config.yaml
hidden_size: 128
n_experts: 256
d_expert: 32
hidden_act: "squared_relu"
router_score: "softmax"
normalize_top_k: false
num_attention_heads: 2
vocab_size: 2048
rope_theta: 10000.0
init_std_qkv: 0.0555
init_std_o: 0.0689
init_std_down: 0.0794
learning_rate: 0.00799
weight_decay: 0.0
decay_shape: "linear"
Below are experts of layer 2 (counted from 0) of a mixture-of-experts language model. Rows are named router (the router's row for the expert), up (a neuron's input weights, with its number) and show model dimensions 0-127. Each number is 128 + 32 x the weight over its row's rms, rounded and kept within 0 to 255. Numbers have three digits each.
Before each expert's rows: "mostly gets" lists some tokens that are sent to it at least half of the time. This comes from a sample of Wikipedia text that the model never trained on.

# expert 180
mostly gets: "ort", "port", "ass", " National", "ton", "ement"
router:153094125154113112099166143116179077193164116100147142091163173120109126103149099100128113120106116190136123117119085145164162109132070115144133109127094097141074076086154088123086094115158174142106137147128129138091064168133115154114130101124034183138124124172121135116157056167126113110073047133147130131118141072101117109108159090083100174120146152146167153147136150080140122095230
up0:137156190120093135089108220099135126094171144127163114130082087149103157137108112148160115133133108124083119181196108167133128164091083142126128109089122077149123128142166152123068112068131121188093162081127134111122101148172074099132100072170181105105097072167153197129159091123214149128091131158163143114144122129146171179165108113154147138177143155152130184114137101147158156093121
up1:115146079110132096121176121126139175087116137073092128136160169081170091171128145121160100129126095112158121142128107140187160149188115108127129122116165095178097120174163077143202128140149122143103181062174050110088142087146091161101130148112095102120141121104110126042131148141110092115144121105136118124097105062146163105086176111222098100124150163152155160061093109121112166105116
up2:114135127203095117116145059111094150094109083125133084117145098184075099166152089117083100126129154166120148154035161130175118096156169167100147179149112161133136165187137120114144144144088139183103156127141201078114085158127141158119087096120200123107181102123126136179132125104083149142138186115162156132109178144185137090129126149138146134075086090112126112124118147140079105081173
up3:110182162172122060104148150115171155115131163070124118097121173169127158140132174174181096107104117119187141183126110145121107131127143191202136100121182073128136144070111143143128150182152141101133112156129130122138119117148170110061119136114064057156114110113081145156132111080168175088180137199120082112162121125136087150093154152128070158122094132196134173141154140143118139084135
up4:116200118182147152111165123106169058168117132131173094171104079091181075068114136148110098125081128096091161164105122101185090179127103120152188129162169135067135114147118146135128178156143154064105126114165156117163123131120098064095103100165144182089152179116100096178146120112143099093155124106149146061142154096146090125147125085125135135120176083160154103182145154134138133146177
up5:145115126125178112103085066158062074118111150092136132107140157156136135143074092176146169144072131095137188185172124120178199141155115169154112098103098141168180112081168168164160119171112153117184096102158146171127117142153156128119083155177122089173096163123168190129088132143103114102154089127150126157088102102119104166144139121148152119115134075121144161094158100123152200096066
up6:109136169162134081075175099101112149169091140124136118150102121129092158131100111136213143103113104134110122092106183119171098036096109169132141138135135181112138115143130180136078091141133121158109134189132207074154178095112097151100155083111168156096117072130115147108139148089115089165126126088158121142192126178119116072063111172117167145092129101036133119159139141131116106141099
up7:062133121108126146091128092026098136165162120121107123119107148151073090124073130117088104133146144183149098084136192097170119125125123089155087079088193164147221152122142143125144099131072095157117105118129172149162111123117140174154138126118108112134087077128112119050140097171097097091134065133094148115073170126109077123116106118140168142079124141147101179164159175134091122126141
up8:110150133118153127166119127113079147124089130085186197155119112105159152111093108135122110126131130142129157171139098103164127130122121087147109106156101097115146044153080255108123105129141107112136138123139136123075120160093115144077097147145119095099111165077156178147102177157200111098135110167127105122134139181175108096112143102209052173130154080086152126154091146136160088137136
up9:034127159186189092076101087135124177116049160134090112070129100199082103143168135101088122134125143124154109114063125080139175169098167142146140145121181114106126146146160181103157167141069188071099102168141137155110084187118143112109139185146122165087123123145154086138146132141115147107141144118100180124173161077112096144111148147137137114092153138108117105151088166117146106149118
up10:091099103115161152103177138149093137132128114129114124086136140139102129159101094151099119127111136171165107105075209096064079148113088149116091129129157079111169146091101113124102123161119170100078108160154133123143090149067190144142178151087135132099165080104080077105163121121035163106148114111164214092147128120121201156128189124120180163160153146120146133171164118124151090113085
up11:093153120135111126200104113120155110082111120140067127134104205119135127118120062119155097129096156148158122152136136171070110095143127103099155126166080148127054141088097179123109165092109153058146071151132078138133167084167099182129084065057115136169091092143128097167160167121094098066099132121132146155173176092113162113120137110126090140126160169111105090092177116100149133130173
up12:126087111128157093113095184165124118096123117086159086119091141107174106179117118066104117172157113111126172134104169135126129129021128151166161071127092122153103086108197158185107158175183129137129120088160128161160129136156076154165081134150102143100149132134199157114161110090161149159111118077132117096136107092192143130138178140117137127128075116105151112154127145091126064047102
up13:202099169131167075076182161125142111156140108126111186158161131113134164126188124110079107140128144093157115108142161123156167182133130139100084148102166078107149149117161120139061089160102131114063112122119099164032127159137130129167132144145096142138097134114099088071095152129113107077084187136137161079076103074123064182113134079091121120163123188183145146111135127120119131145138
up14:104104095117081130155140178088105103168155096132126074142143166158155131110084139194174136096132105135159049092126132157143114129092098186121148129119165161176108099125171093137088109152196135103098095160116122122143111144147180168071152072138158082159121035182146137123137122170069166152134168107120151127153099150057160128071113132077092098109131151122178135125139097133147069101113
up15:185071049184101146112065071114153097127105147109075168122143109139171138095123139128140145169156153155119111165120101125169150172152120163169128175031110163163157078150105084115082093065144122105137156125077126121136130104117110085106131115178128134152142169185149123117160099123153139161137123068146161136148116087118105178131096160221112170146090137114087153128175094119157116141122
up16:178163105111184088106171161104108172156071158148114171140094097071128165152166115142111134138116206175185134157181112135155069094121117115172094158136137106107138137188147135108116147088173089197122131142175095102114137114144121143171088112137153145122118110103122064077134120130076131128147101124065082118095155111131152178125113122128110124122107168089172176081224177097146120108132
up17:066138162156183146203131156152108119180138140115138124143160209063136124127152148134130153120202147114153144124163135149188083123111086138087134108138135160117129175093102148127137145096114168129102119106102169127156069104173141157125124101145060152123120101130160133087084102156154135122092137144122100179129153115143177140153162061039156220144160127134102112197150102133143142180108
up18:097134146092081083174105173164118098134108082114170080161105098170082105056112112203104148130122159149062154114154137098115103108136115110168153089086129120139116184181129138098160056116116160124111183130152148136137091135110168081103155189136173148175082149112058168197094098148096112124161122125093090098127172078097160119162130102184125153115136099133122114155091091152136095131133
up19:211118204165115175096117108105131133106162160122141143129107122094156150155060184101126144120082135138122142137130056125102128097101184131133103144174092091184123116113127089100147184139088146127084156072132091177118138153082110101127097162085106117183119114083103137157136057161057173167077138138122141111089136123133129127097107155060064110128108142146172147108126092152078123076124
up20:131099104194097141153169153090185091096097083083116121129191221148146129168116192133059138144125122174170165132100142203138123113098100099126102110123093124117113131089062108150144085139133128157172130075161092101119149101125129186132122109137082134130165167098142123154163079092128145169085123134077093143054134130137142116138112195109142132189129138103125126132090154145106056105137
up21:135085148111161135175094159111141130125141096153154130159120135119176106198090162118097087062168131061117166102201184132112150142158131160121119135147199117128096124184108100149174070112141113135092178049127158140154087108109118137159068117148109119063127143193122106085112107142129114123104102085159140183113105076156117199107072141124091103087161097110121137068138096116109122141130
up22:122116114053124150076135104188107106171075194162107115130197099117095106085141061096158117122135126099117145117122204071089098120151152106060082156141141131099055135100085111121127127081205179130141163116110099102141096106119115170159131120153143135086088140110136137096113135165153108136084116127144127122172143094119172155113091112128116088163139086123095187164105117146177113204109
up23:176175110155125095125137107107091159153121082096087070117133139127133175138122136122170143112125185052122159174130202102145127105091077160145099084164165076133139079105185154094140149089147146133081072181062143131126134151114114135179094143176142098095146114155090112171106131152147093133135079100137153129153088142091139179069109136146069061099109091162130091168100124142111113077141
up24:143101158149098127172098220123126111118114053163087139139205131141140190136132063079142163194136145197157168107152127124116113107146098157099137130144150126118142160121139050111187173173150135160122098103077154177090154092104105136128089143133096121147168148133127118165081189127049108104153171113124125141106117127101165173101149103113175086088156153118168094130097089128097122124118
up25:071121155124117129178154120066142157153131112205156160080124098114170145126096053144111157135158095164149120104161103130146109109203146083135108172114127125122073103132150154109142137180137092103141097133059156113105137103184135137193115148137168095138181187137088216165120165167151104133130107126090152110085131133075153090149188135129107170143131184113162087145150187112133131142164
up26:160167157184115103177143110120135080077092127131168098097084107140099127139118093160160122081067131152150117131158166110135142117148128118128136143085111156176188128138088105126080122096068169128089128150193112164108134097130175085060112152156124083116078117100090196156147147087094169148125126046131168197140159141143095152090113155147131170082120129158126163065166092153147177113110
up27:111185140097109090119134101125149130140164128157133177149122101136049074155106142123189120161152129131169123120126116166114089182140140175139148139125126156095133030163157104161164100021112131143114146166150147129138119096152169116120091164106097076101100070156130170167167133137048142148144072086110164132154139134119110112107099154070129114096074200139121088111103132162160177127118
up28:099127124116119103144122107096113110063136108161139178078081140104169139167149133108077098175140118139057176120039093105113141093152120143130137121130093165155138128141139166156109104138206149139197098184126130162176146160119094131093131177049114180109083180118126106206144166182173130143153156128148107098106138112111135124160108163165146136125133093144071200107115110140098094120090
up29:153098184173148117112116055118174155102097093067111143099105110144124141059098080117051084158118164068133118145143124110136135151151078181100117079188116079134135105088114147138181134150134143151124103107180141139161149138204159178180181090171108163127130122191142122143140135123119163108138169120145120122129141206105104126094121096129077137165174121119153115124150192154132144075164
up30:189157152136071131127149099138219082166096161120153147111130186106139214108129142146160162119163082155061171128229134099094119131095116164162087118138140179119180124103126126141121147128124129104170133103102152101104116078135114130136163140170168143146159146064123171175135135132109155118144093152156090116158127155129086043123107118125093111139087173124180128130132117059114091172124
up31:058170119077150095069124182128148129148105086083167085136105153142124084085109126140189157110157151119103108147165077092127157101144084133152139112102094152120142150143052139112060146093108149125141169108128082103122146143169143170142130123102175157137133106090120080132064125092163123127133064165136178157073124162070122088138183058107089134144165169165160118166106138093117139117187

# expert 71
mostly gets: " se", " Pro", " re", " pro", " le", "°"
router:148105090174089149091146176150163112163092087111145147071144076099087159136122102093110102084130110152168160086176099131150170148148112104147187102158116125148090150087162131098095100087130085181136164159168150162098104168089096175120156087128115133179143136110083143134165131169154114188138130123167090138158117092158102160158167163102092091069131175169042085134127153100184145110149
up0:125090115127084147196087159109170112152122144066117065126129148160120139118088101150100116037074162097093131120132098079103170169181111133163198112156104128117137117111121172148117096069169145150150187128149152142147114082157110130125170118099134123164109114085124146171100043073098138128149101138192114152154102092131184152084132142132155133173154135192096103165136084098174132141145
up1:173067101145134119133150102128199176117128119128124186097123112177103129110140121113114121132099136131174112111115108104119101134143076125104144068155124142123141208089111174097121060111091141114117151123133103149091143118100140151095212108035091171128111091098130168111187127165195106180116139102165115053101132123115079125157105056131142102170144142115181094130141208119111129140123
up2:105093122125151161161152137118145168149137109092094072085124166109062145160128152161125103085125087142141121089158129166124169115107113133173127102122163087108055133093121085133078124133131092154196083148070110096164122111126172167124107095120074117182181052149098088136114141108165138128121137128225128145144105108129109124159126040139130167164147151190157085142101117090138181080126
up3:106145109118074097148154159111173058127124146076103136091118119150097118092135135121087124062191157139165107097163097136139130180103072175168105131128207082114117164123142124102123124097126151110161144119159120104079053198093082064151141145150078162148142161152109113061134111159140190076125122160143139057106118121118108128098081165108169129158145111185132164170105118101123093145120
up4:134160118140133198127147153106173124160118188149170095139163165146085100124120096076081116107140092094124105133126092113067145111124164079151140123155122118086096099118143136102139130157130132131165123107117123176102134184121099171103098189093181160137171121126122149177145082228079088172170073200153091116177153117182132114114125131097157120154134109135108123090169117077081120072186
up5:145098090127120136116126175177127105164134106104090099134098087093111059140120166123144128084161121115103132142152130084163147180188125142145125144199156132100079140079146143107125146079149090145153148154159122155156150147097074142128131110101136130202088171108175148100122122129090095150057111140139193180161102111162126089179137074142150146118213121162148114108170073146205122066108
up6:132100119128112108161071119111164112182142090127143124135148123078150158089140106132097159134163141148111144081119124152132143088203143191126151098112108125106108110144137143146127153164142096111134089091145123150082151150155043124061126121073119160167152081159167177124131066138140144129165134124155100140166025157111120137183156129062129130039151105162097159103108058114126145201121
up7:165103097162141128150163047148193124112101091123114216101138143081109103111113228129067172079096111159145091112143112136169093131153116119158165112196145146107065163156152077171099110160149108175133078169185115148123141122116139163169134094122123099149126067150145123103165141184138122161123107152198118120137144144097103140110087148138124130112147112178119086080126106073124125099133
up8:063106122158119110111112123114154136197108157131104145091155147128067151121112161058114102123128142125121109147180103104165142175126089161128155080128133175106131090079138114152098114114160140128099148138162173157096171134081111177186163168077115097114100062090091080133178124176156114122115133090214168203201067109112106153134130138160127134101117128166112146119148091172118120080087
up9:126110084121096138116126144124166124146069164090117187130116109098150126134127155108139134091130135149137135124127128120124166164143106143094159132123086099138131160119195146096125098154096092133124122153130173104108100173092101129118096107092175163140131129094157112107195116124141168127170037065193075121096080106176158195150132226111185073113197123182137140137123111134094203154094
up10:122091096156159105082131151194184102165129099112080131179133094148118169130097110024124106091128074146097140178111088111115093120215076159170167059072131101119117160128154102135157132143127073157129067150150164154116140180154100157135148109094115129134123134137108157067115152123148089141110119086155159148090157090112094142102116123131104137129178149180057137112103102092156099135164
up11:146123153129138161031117188181162095165153078124164114121170120069130138095076168086080081108116101126106134123177129133128158110121118113147148138143149124086111126137128127144071137089149112111154075137236193106075151153107123099136113154156131155128135147142146141080122091165156111079126080128214175136161169100154136157181161134111129073130154170118186122104103156148160112139153
up12:126105143139120118088161151147108101164116101086157195166094113107108132136103152142122146138104130124126158141129109101120145136153111136144156118159175147127137156103163137121107115152142102170140128116154168128076110207121126159131220183139158202089146087113094148157170132178107095064195142106150119145130166110151087122155118113164091180187195087206184179072173120102133178163109
up13:136111082136167135208156118157106140133095136121129212078104150151165139136192160121118138131172101148079093113126141133082151091133136130212171111128151147164157130136128149094170139150113131168155158117145148160096114129100080164128158120107159121117147102147090188058143100055161136101114144111165103145093149139200066076097174128151085120152193127095152158137111089082149085085157
up14:129182124141108174119102153136139098143132112124161216172127118129142170154135109089119163067155137148175134127108122092108162117121159153143130131112138162132178112154155123129164134118091110091211145131062150142067123150135070136129139094131088111148099163187078127066113139193131064087185140135106102117085126176106180130117142136134138088135143102138106157208140127084060190170171
up15:126107123171115121120105134166095120148140131186158170143108159155076133121080159143126121119136122203126124125120088140158160102171087096152157126121114120120108119037171175181110178139079108134112131115124129133108097177108042135080159097088150159170137100094125150135093145135125130152088104106178085148104114137122120119047109198133109120144215143160116201202122144122188123089133
up16:157059071121131120143101150137140139188100099033171116109145125105140124110134172139124148102114163135145119091158076094118111148105096131140138108176210118093149093105156090158119082142134070117126096113140143153118121164079072111149149146122081130147152123086056124072128100190120144087184114137218125118123178127130117126113091155113096184171170058156105091128171138093151121109130
up17:204069131143089213119117109095213106147110133108097125101122093163140111165106087107096158113088066131155098141137119137194102133095078143164142119134141093162080114123121169125136127110130134187174144134168145120133170148138060145161154156090087126122120132114118182119133084160145114131149127114175100154135152138138106120031091159164139155110179168161079046143124180109120135115154
up18:109080103163145126066111161154083110104071094093166159127105186110106144142115138118110128131126121133176148130106125121082150107182159103190103077131148139115137191134133132149101116164205057137113112190098124183184081124078104164149167153137135053171134097101108112121075157179143121114117090137170106189095179075130155154167146149164149106163166111171116113143135102115165135169112
up19:173116189132090168091113116177130096133068126111121139131111152129088098141107160110078123051125090144124115094089155100141161155134091081127193092142128113081099143117088072132132111124114093169143118174180125124198163144148091134101166112104155080186127118145105123142086087149123101120110117175209124125173097104171068155150142168176120151158182144155174183158143159083116177115112
up20:117123151122149103114172105115168104123134109173143132101106135109133116163115107130125122089093120131082127120121157094095170151095052109171161134112185139107123211080123159098137134081097140252175158130126151124148131179183083153170136128046109185115081184137130117118108082162156122107086109164109130116129137062147125168136142172153099129195118123201133156143139116101093130114154
up21:135083091079133124186113160126150136060118133128118165133097139106140174087138124119155080045091142143124115119070089087085164115142119070137163107115108103137117143080108057159122088145093138091099159142214134130077132081104129148113150070118107194106157112155133158136158122151176133143095056149215113119150115117162139172156150140116114194169120167110121107135136086082096112115126
up22:196130164093102112109102092173136043145105111124169112159089146086159115162167163092113136073076176202107085109139146098150170177117066136096193059149133127157111091118146148131165134141090133138205122090086137134101091137099108165188147151137124112144083118166102116186072142137101121180073078112166111188128132114137133123114116151136094130132130160143107122142163156138175136108142
up23:134125113168101194104143085097166092088089131164106126092082103104079133133205057158103140083091158145122113164107130111120128134144111091127130140113111144133107190151133130072180113108125155148134207192152092131109126089148156070140153127129121134111132095122093145187144114134085079181097111111096129179076116097123129113134196145082181183136137080174094109116160128082175188119119
up24:136111057113157112125123111137145152090071149090173159171120071102201145103200138114166128060094135144111172080061131138191157098156121127102155102185084134117101196115097125154137104160110120118106139178134195087150096172106083183087107105112163083113155175129119131176161106140140179168120131088186147144105130079119141159153106100093113157133133147159150108141143113094127144147162
up25:143125131137105195149093103101125086174103129043135124129147152144132072150098141150152174103139102150138123120088155081106210144121111160204151065177156144072130167105119160138067177149083116143131171164151198177100164100137122159158143176124130123159127140100141127144122099196096134111126169112121093175121134112160116123121198149143121120127132122099073144180124143121200156108187
up26:132121162130106095136123145147118079147184113094101133142100126039146111094093126160083155126129189128141095083097054126136121130075124149131194151135126133123072164092167101134109080141130155184157082182144096202126155182127134131122085112103136147137110180149149127162125068094123148157131161114135133144135106165046137094153122146109141126099150123144207111182112052091137115098191
up27:180125097133120196129132163125089113147115125143122134157146113141132142150124110156136142095127128118129137087163135126139141109140142112148165170141097065138085165095158136129081185062141149139168164044147155108081084126087140166165156125165108139153192104125090186092167173119128106177170073127113127122140075181181105141171102174149142126128102128048124068094128107077215153168130
up28:155093117140125092109098079170103137111088082105148157178126141135114141134148158099138146050098088120143140111151125125196156103124041136154117126143150108164133113088140133138138183152141087155182178164117056132073174225158108153134064103126120073131127177117116153126113125134113159124134121148122117110094075127142181135106152091080111120143175075206183127168070125140117139148153
up29:135144117084159129136128131110169103137136092108123108117133174134104157146171076111159170132099107149102152128187144074160127124122135120100154097117110148182111143134143136139100143067100108124130112138125101170117158194147107148194088076153111131169144105104107167141159107132171114098159135229185050172117113127125186060085045142149103145193080115110087129183152145153152121126192
up30:108140161129104066137122116152134137082128120120124139113123146085095113113101114148104142165185104160148162129115099114113156177163151119063184126111099147092077072091164142133109131066133129185118089114110170118120126158058113124077171178131129153144128100082191123196050136140118117179151164082165108179099130139140121118194130166118154107144097183148137140068096139083192071114104
up31:107146136112156163192142157153202069119152189105099129140143131135144145101111148138144104133133159151128127118142132157150183116108103110154205127117111132113147121121136184102148122099110109186162136131071129141087081109135163123119168155070090138224126161129127111119191184194098120166141104155205136063083097086081107113157110128162143170144113163081174115110130102097061153150130

# expert 85
mostly gets: " t", " qu", " int", "+", "°N", " leg"
router:157106085171097152085133178147160113164091092106149149081136092108090147158114122093116102075135102162165151091176106137144174134158112097151188098159129126142104159084150125109106099089134087191149165164152149164099112176091093186117157097112103141182148126092079131115160113165148107190141122119166089136149116098160117170155157144111092103074153172171050073132121128090207157116153
up0:084128110156095157126111118148177164198133115176132167109155152152084147099186097125103175143111141145139152098138115129133150092169102117098175089175095121144128170142102136124168203100132115151118101157140153134170098115067161127155117104124169084120158176086156158119173114211196163099143123101115116159086166122145100107104100105052116148069080141170120083180122181158139178117164
up1:170136105155125192059136181230173099142099146138177106117101160126023175116107097127137185100090134110150079182141142123107124106146183188179129136138122103143112125167187107106088182135158119190138167145130137140099151157166125126117155090146167132149138089117100174129149085131117103128150135113197131166069136121109127127093140103124151105107120168113141162143141085139184117130165
up2:141119118118143118105102169084099126160126126089116156145167111123086146164173139133088159078077137132108110077126123133171152131093122087120184124181055110145133083075071215085093158170179088092143116116121093141070148138096116160115117067140093110187178144139101117132101145161134170138132138132191094150127120111101107114162165134173167178100117117086122150126191139204170127171128
up3:170179105125150155102198128198082147097130138123090173087162107101069161083122087106163125117100133111218148067145072154145174105115119129096153155143122156162087148108112105145084143087094129146149149134153139126109085080071104110137135128098108089136137163140108117149125097186160171147119122144186085145141110127195135112143149107116099163038089174117139064090135152135141139156081
up4:153144130130101120138085116182157153138134088041140127163134159109144187127131159157116145105093128097155119098120121102175126128143102157118080142167134140168108144112173137112120145123142122117099089115156151093083120141048121222096162160111111145162158109154067104129077032091148155151099090150181072087095130158137067163119085108132159119124133086156070113049090170138106123133137
up5:133156118142089148181130093130105140113100064084121165183090096162074137162108113137146160171137085115154136118194088107162161134101127051089136105130135119142098113099136133147138150139200162126125150146064113156097108165079174155156091211171091135089173094144086108152143127106131107128144143126136067079140099115186173072122145117096092106131153142097189138167085133111156178074144
up6:139108103162052149084105169102178105167095074157158092071069129152128128141132154128151151129091086188042167085136195169121110069158110146131114192118141135152063130162162119076122157147133126114167130145128154212099145129119160174134140113114094071134126134123110136167180133184112093083081151142180142174121145120169119133100147147155123112135164156094141143114137137079123100153152
up7:087155115146218166068116133173122178161136129153145116084165130061125227113146064119135077099132110106106153134122138097141142140138186151130187060128143101123099137154167129100083117122073179180132083170178126147050139139123065126124141129155125128185136080116149144138128120110160123127092133136107122106137166083161142183121186142154171147121171141141092127156109124161129174107109
up8:113073163109095116102081100126147095096096083089172137161125111096122149107131137141118084161102117134125088107122106113132178140180061099149151146139135105129081096126095144115072120082102108191102148083111176089090064234128123130146109130148127132138107118081144109189150151160186102153129120113169129165064069185150134169112111134090071122111145103165086115125100184139098149087173
up9:064136128140157120083082119107224086129133105044134143086124133144062129099156143151141147133048145117159102099181095119168141154104079133170168144142152147181100131043135115105100115115146094110141101119149097115151091087084170182128116161116126105154117090148133124138187148137181132128153112116157085139091171137170096161164150127125163130097164154160097105181165146129143183117185
up10:129097130140136139122121153112142135142129134127188107121132119119101166106136150139133128116138140125140160106141121136118085140137133122108164091121136087147092110098170149132109124125131119157121054091181165157105131155180151135097086108131170099129129132089131207120147146091092202221063092146175082174178129169158105134074139153153058187051154153184140061151087142161159175059134
up11:110118046111081133088131120174117110148141191092090151113131179098085168128141179099145118182131090119078171123109102103068197135171132125134198096126199146135110152130126163135185128094082143171116137113102123165142134119132169150133181178149107086148114168130079106174171097166167080131142130127128123133146107136084069141088186140090114093159190159159152133136154130126188111139134
up12:103125140052140145117142161106070171171092108130081149113098152076083142094154166165148173058105197112145150068175117128091164098169144124140197105142109127120144124144144174139115084142086135148149125106053099107169151172145131153129157076117130112202178153129087143154148159164155077116142120153151111159135140171120099156149170144135096106185134159132151171156110195172099142099134
up13:196142111133120160107134168163156137128099062117065142057123118077154144132131133135143128126110148115094119137131118146138049126154095151131193093123136129124118150154144129030137032148122092121178161143121101210115121139130106146151110124166102169154123165141059122146137133184109125208099129116190138157141118153144133076106094128155154164135075101162137103156122151078135098125195
up14:154084173148076157156102163144167118156149138120130093147120113168052129148089137098149082084112117122162106110145109076147200122210111150176120099175094103142157103106102183070099178161081122113153161134143120131082063127149094142134190071160151081165145153146125114125164146185176116149084125116146146143128081138061135176135145153164110139090180138110078123112110132178153124134108
up15:169155114136118090087157100105147111144190098172136123116123142130068133114135133151143144189120128135133136129135144167121185127108118214192165135163140112109123148105209131119129114107118150100086158139121166081109090150175088110134170168189114162164137110122165123107195114170113088126101170116206100116142099195107159085122094186077119150094146146108092126132089136165218166107143
up16:133102065123130138115108143123108048157100101112154120127137085110136174175164110078157167078132128101155097135148146185129137071145103137142118148139140120084111118115211101107126102127105136176149148137131162180183059107090068184147115144092091186153166155109158102139110161202173163160087143106117125142153131124161135214174124135156121169098129127176132134113207181113137120125118
up17:142164092056124085130163146108124124131071104106137132082123123129098208120178139123103143030158163162121107124110099133147132156087153180112210070153152106180177063153193067180118055098081157160079100161117102188112134126135093121157131082140120108181136151117114104097124096143102156114133088140130090129131125139101105146099118124139110151090126168136102124166164144107112166108122
up18:138145086111157160158080129100164192172116096145187149089173107165118173126232106179075129107105140137124143135099088198151056079163127139106177083102087164143077154126176152087127084136134109116154111109178089152116117098074143141124161119151158177158117074141138118144176166140128087154101143113187133138109154151105157099121184158140161103130125158176100115116126112152089138156142
up19:093135163091148171098086147155184156159093129162153110107111153090114151088152134087088097136053144130173119143171126104094126120100105143158154121178134099103128170150149123092120066159107144143071132176103158107098111167175165111188135122113133095187166132076099157131111113107149069170144063142193113134207208123151118104104133176167168139118115122154083114125126084078158148148114
up20:150089063095125089145159140159110067150091161128146198142177101135101159133143170115081115063162131139148130122109089150140119104162185157104191147161175102118069193071127089146090122127114072162132091148120156164035120109125107093142149098086159140135140127107091172106152093163163111134164115153167089119121158135091118097153168089109170089114168100109119069173118147131155118121166
up21:152156163078152078118163098177152114119180125131174163147121151089091185120087101118080121122117130203165125048106163116120121131170128130126166101153152106078079143105175157105104097116124170171128110153136162194109102123169071105163123190148105185102169102073127146173169110164119115170092118122177120158091092100136121114147103115102135077111103177126065158061155149132136151143123
up22:114087101141150119147150125170144114218175069149163114130144090132168126160125112125195125096115075113109111136117056164146104197178106140211135144148119131163119108087147145115132089139124125132133136149156072132142089163134141169107092151133112091137096132085039134117153126167154145130152137074134124090173158056131106084137120119104126071088154096094150147110110139109150202115208
up23:142115151136124114141119146127107101119129096081084155090080081094094092082182122139122103152106132136127143074165125174103167136194103169187162103137144124118134127092160162144165145143123119145089069159093188107102148117124134135174189057153114127152081134152099118158147137141090150119104091116194098129096088099125035141143134128174122020058101106162161132127145178119106130155123
up24:188086132151099112135139095191085083185108077098099097059144148128134119135090122107185096080153056163138180071128060079176166176152135120090179128133072196186126122062126155107065111121169127141117113130108099123095170164120118109112170144192136116136175137145132149133135133181092130138140147133128154113130150126212100138127153122125108150121111130129104128117079159147166127124136
up25:134097085163130214110160120133125081158148120076168121106106147139127120154172165179149179107142136116082119128161077084147154112135069126076112071150120122114090111116068083127130029117104113139182102133125131097100123151101133131150151090097107103108146137150087102196211124177139099165103142129187089137130126155061156138087169111100126119133161140184132085074160123123157122111163
up26:148134116178158136163118116147140151134143114089142192184144145155113101093146124128120094166079135146145137165112123066144140192138093075109158104190134170106123133108168103103117175113146148069073101126173122131130155146091204136118155109108124173169122104157117126167122147143170141115150108156145088118142121146147108153233161118167152140084133107098163068165178162177157096167223
up27:179125118168087103127112192164126081134123115110107096127112121125106133076129135091130168086141178130195132119106106119166145175207082131132206081113110084141127129060162132140142158071155140148096148153177133123120089122128159191093143103163159143103107143155139104128132074215158136145063160150135064156142088152124112160152168097156120100120154116139092117145068101084066111138160
up28:149107105163140151085139178151153125161136122110141124080060115144067135116133088120115122107131181087141121105096123148118090101111133143171187074113083139142084159085120109126183144097098103175073134089224133151109112146104058103116170118090154159129140077084141151119139113143157147138132117102105112150151156167156129099173190118078106139050135097183095124191145098158165154135060
up29:165108159130105147158141119161165027130162113098092149088145132125073167171102123117091181141120161130159102145107131114160111111202123116158150121095093095147123093129149177030166120161083170145111113112145171143112102186158108171117142104206120096081101174135096143115157174138143117152111115164153148154176099106179090129105139102117091139064125097188099135124136130135151147088066
up30:091102110123145176071156134100180083125084130153120113092169105058121107072085163220139142153100125152171164125107110103165086114092095146092149135183178093094118106114193136121171068138080117201069155093132167139142110139097065137111123120183151081201137103132148135101129140153079154147180161137136110146172137127093129143127148133130089118112171128120104107159137117111172106092127
up31:132096158136108138106127131123135111157138088098131106135173116103155118128164136133102130133097128136123116111103105162144111135131137135134146092119130109110120161108129129130107119100152137122149224120064131185161089137067145098084170071117109168130160206069116074186111193151179151169093155178182116116137235172084192128108109109115130154141147178093112072130189177095165111137164